config.yaml
num_hidden_layers: 8
hidden_size: 192
n_experts: 64
experts_per_token: 2
d_expert: 160
d_shared_expert: 128
hidden_act: "mish"
moe_layers: [1, 3, 5, 7]
n_empty_slots: 16
router_score: "softmax"
normalize_top_k: false
routed_scale: 6.32
balance_loss: 0.000309
balance_bias: true
router_z_loss: 0.001
init_std_router: 0.0342
lr_router: 0.00153
vocab_size: 12615
norm: "rmsnorm"
norm_eps: 1e-06
tie_word_embeddings: false
optimizer: "muon_variant"
learning_rate: 0.011
beta1: 0.95
max_grad_norm: 1.0
batch_tokens: [65536, 131072]
max_seq_len: 1024
train_tokens: 472900000
max_steps: 5203
dataset: "wikipedia_en"
Below are experts of layer 5 (counted from 0) of a mixture-of-experts language model. Rows are named router (the router's row for the expert) and show model dimensions 96-191. Each number is 500 + 40 x the weight over its row's rms, rounded and kept within 0 to 999. Numbers have three digits each.
Before each expert's rows: "comes before" lists some tokens at least twice as common just after its tokens as in all text. This comes from a sample of Wikipedia text that the model never trained on. Tokens count by the router's weight.

# expert 49
comes before: "| ", "-", "|", "- ", "  -", "- D"
router:500528489409438474465473499524503494535514494587434426487464510509538492480512458503543418475452493475502504498434511523420557507436490431498473582460550479506465547498442485442503511530539527536485619507485496563460517498459522435517493444471460496428536578501480458570476526438484507426

# expert 11
comes before: "\n", "\n\n", " ==", "==", "- Location", " Apps / (Gls)"
router:536490467457479511499595492519579499516548496515401494499485526558528469523571518592606572464441438530528595454499498463493602546448517440532477531479513521479495503520487447446512445497531498544540578479496528531509486559534518519478469511498501481503513472488502521536460555440475518480

# expert 2
comes before: ": ", ":", " |", "\n", "==", "|---|---|---|---|---|---|---|---|"
router:482500440408510486490538494547578504529496503509498448496473515513505475466583452560485529405501475511472496519502544462436562456412553531516531533521465476449486491514519534514524404537542507491473529484476486608450506513521504522503447514485496496437500564401583513532483538525418521464

# expert 0
comes before: " | ", ".", ",", "–", "%", " |"
router:506495456450501540449512456502510469504534539510476535449476575512515491464488420520590462469399529512551471468529537482449558540506483491496519527491495449483544557446467449404491457558500504510492519585485587524478502535426489519494452440444527480487541508452542546525573472499536619511

# expert 48
comes before: " of", ".", " of the", " and", " of ", " to"
router:457555492404420505463462528446572453505515531521458501480438543483510456530516469549510486465472536481562530384400485483462468458438494490542458566529516505530503513541490478501512491489478441533554492572507495481457551540518525437498468524496412531460518539441534497551551488466413534514

# expert 36
comes before: "1", "2", "3", "4", "5", "6"
router:453486476412474434405503454439547490559530507485473517489487498560533502494514493533526445511432503527519532421526501450480475479550560554473445514541522436407475474478484405520527490522530490530484530512490532509453521547494539453459542461533521498511484546494525473530483507471544498513

# expert 17
comes before: "\n\n", "1", " (born "
router:477477450501424533419499536478527512486511594590458487509474540574490495487574452540494538510506521536515470477512495510483593463488562518485525479561555489439441480557473517494528501521522438513559578482435554503481439486453547481462548463527490511521545553511500474527516512474515587485

# expert 40
comes before: "\n", "\n\n", " | — |", "(", " Released:", " - "
router:502579421486443573439544485501511479544522525507467426452459543556588531519516463495521377516523449481497515490518520501485545436497478426541450548504532419487524522472496453497524519520482507524479517535531599496508507493452528457462507507495519505432495495471523486536509449512510525474

# expert 52
comes before: "0", "1", "2", "3", "4", "6"
router:492531493478474535470461500530532406484511520478462503427450504593525500488545456507510503545501472398517564477554476456429526452470534532562484483483542533481481538529509485390566489554522514548519490460461503576491512526491587507489453398476447460514537571470481539501487488524432491494

# expert 12
comes before: "The", "==", "===", "=", "In", "In "
router:512559493476514511495562430488537488534515533537470449427489533551568451420591470512485426502471503491473582456514525518446588496479475480493483497485523415430444538458447455511509482499539543542524549527489512452487497521493563403457516487533555515424475536493520487536505573513483479469

# expert 53
comes before: "0", "5", "00", "3", "6", "4"
router:528498505459526506470533428510523488572534489581495499505492539517452539480572508554540454496486537465472540400558525494490521514512515501542484508518547409525528532529490504527561494530500543478503497508510521547495499537486549479520453493446496553452580476535490454489522599489498515481

# expert 6
comes before: ", ", ".", " his", " the", " January ", " June "
router:421502433409497501465492458514533484501500555521506428470467553457489506479510397467559501501453512454501482499578498509524526470529477420471471533523487496441502518522481495410532513511548497540484544534513470517418511480444506480483491520439533543501555549366508496493578474450530571436

# expert 42
comes before: "| ", "|", " | ", " |", "|  |", "|---|---|---|---|---|"
router:541525397454448513459495493529465463491512456518495420492521530522541457453568430551484480443487453508504545489529461468478494527419481517474492522519584480471566610477479539496520484540494487521494560481502513613483543521489470448509510434523483487411536508486500484567478532511446497409

# expert 13
comes before: "–", " | ", "019", "018", "020", "015"
router:490491482465537509501495485541536492531538520514460490436486572530512537470505379545595512496460533506506518448555469451481580511519578527508530512442506469489448542457507470492516458536500519488509600602471515534412546500453613511517473474480498502493470473478535499557528471457503496516

# expert 51
comes before: ".", "s.", ",", " of", "s,", "s"
router:445465491405452448451479477490516513496506514499473513457463542504497485532553491529522468442493434484495532473502514487509503489426542420524506444484490503525511520605526508449552403514504479530533475502479522494475519513463511497438543467508548579461569498499543465509535555446474541530

# expert 55
comes before: "\n\n", " The", " He", " In ", " In", " It"
router:494551477457481476438482394456515526566511484526465449481441503564517506487558492581620398498516426498511514437505486503484543517475498459539494501548581493466534531546498522470509476509517484576490568498482534563509505528458520496458499475454512529487566515466537499505529496532465534476

# expert 28
comes before: ".", " in", ",", " of", " and", " in "
router:502572438444497484407483488490522420469513462524434512489440499547540420485530424536507411459520484476586505510448484497488493494494491543539483485513547451505522476519430494427535425513537460542495512517489520541465502534518483506513489502456500546458569513516510485488530527399492495499

# expert 39
comes before: "1", "2", "19", "20", "18", "10"
router:473527454424471481499530538391572488494502535515499514428466522589519481484553486480602482530499497511546527463490476449502495522485605537513483517494479444369436512512508463517564489548495497519445515490524524561473510504498550382500526510509491500508539584492508464518524492390499494453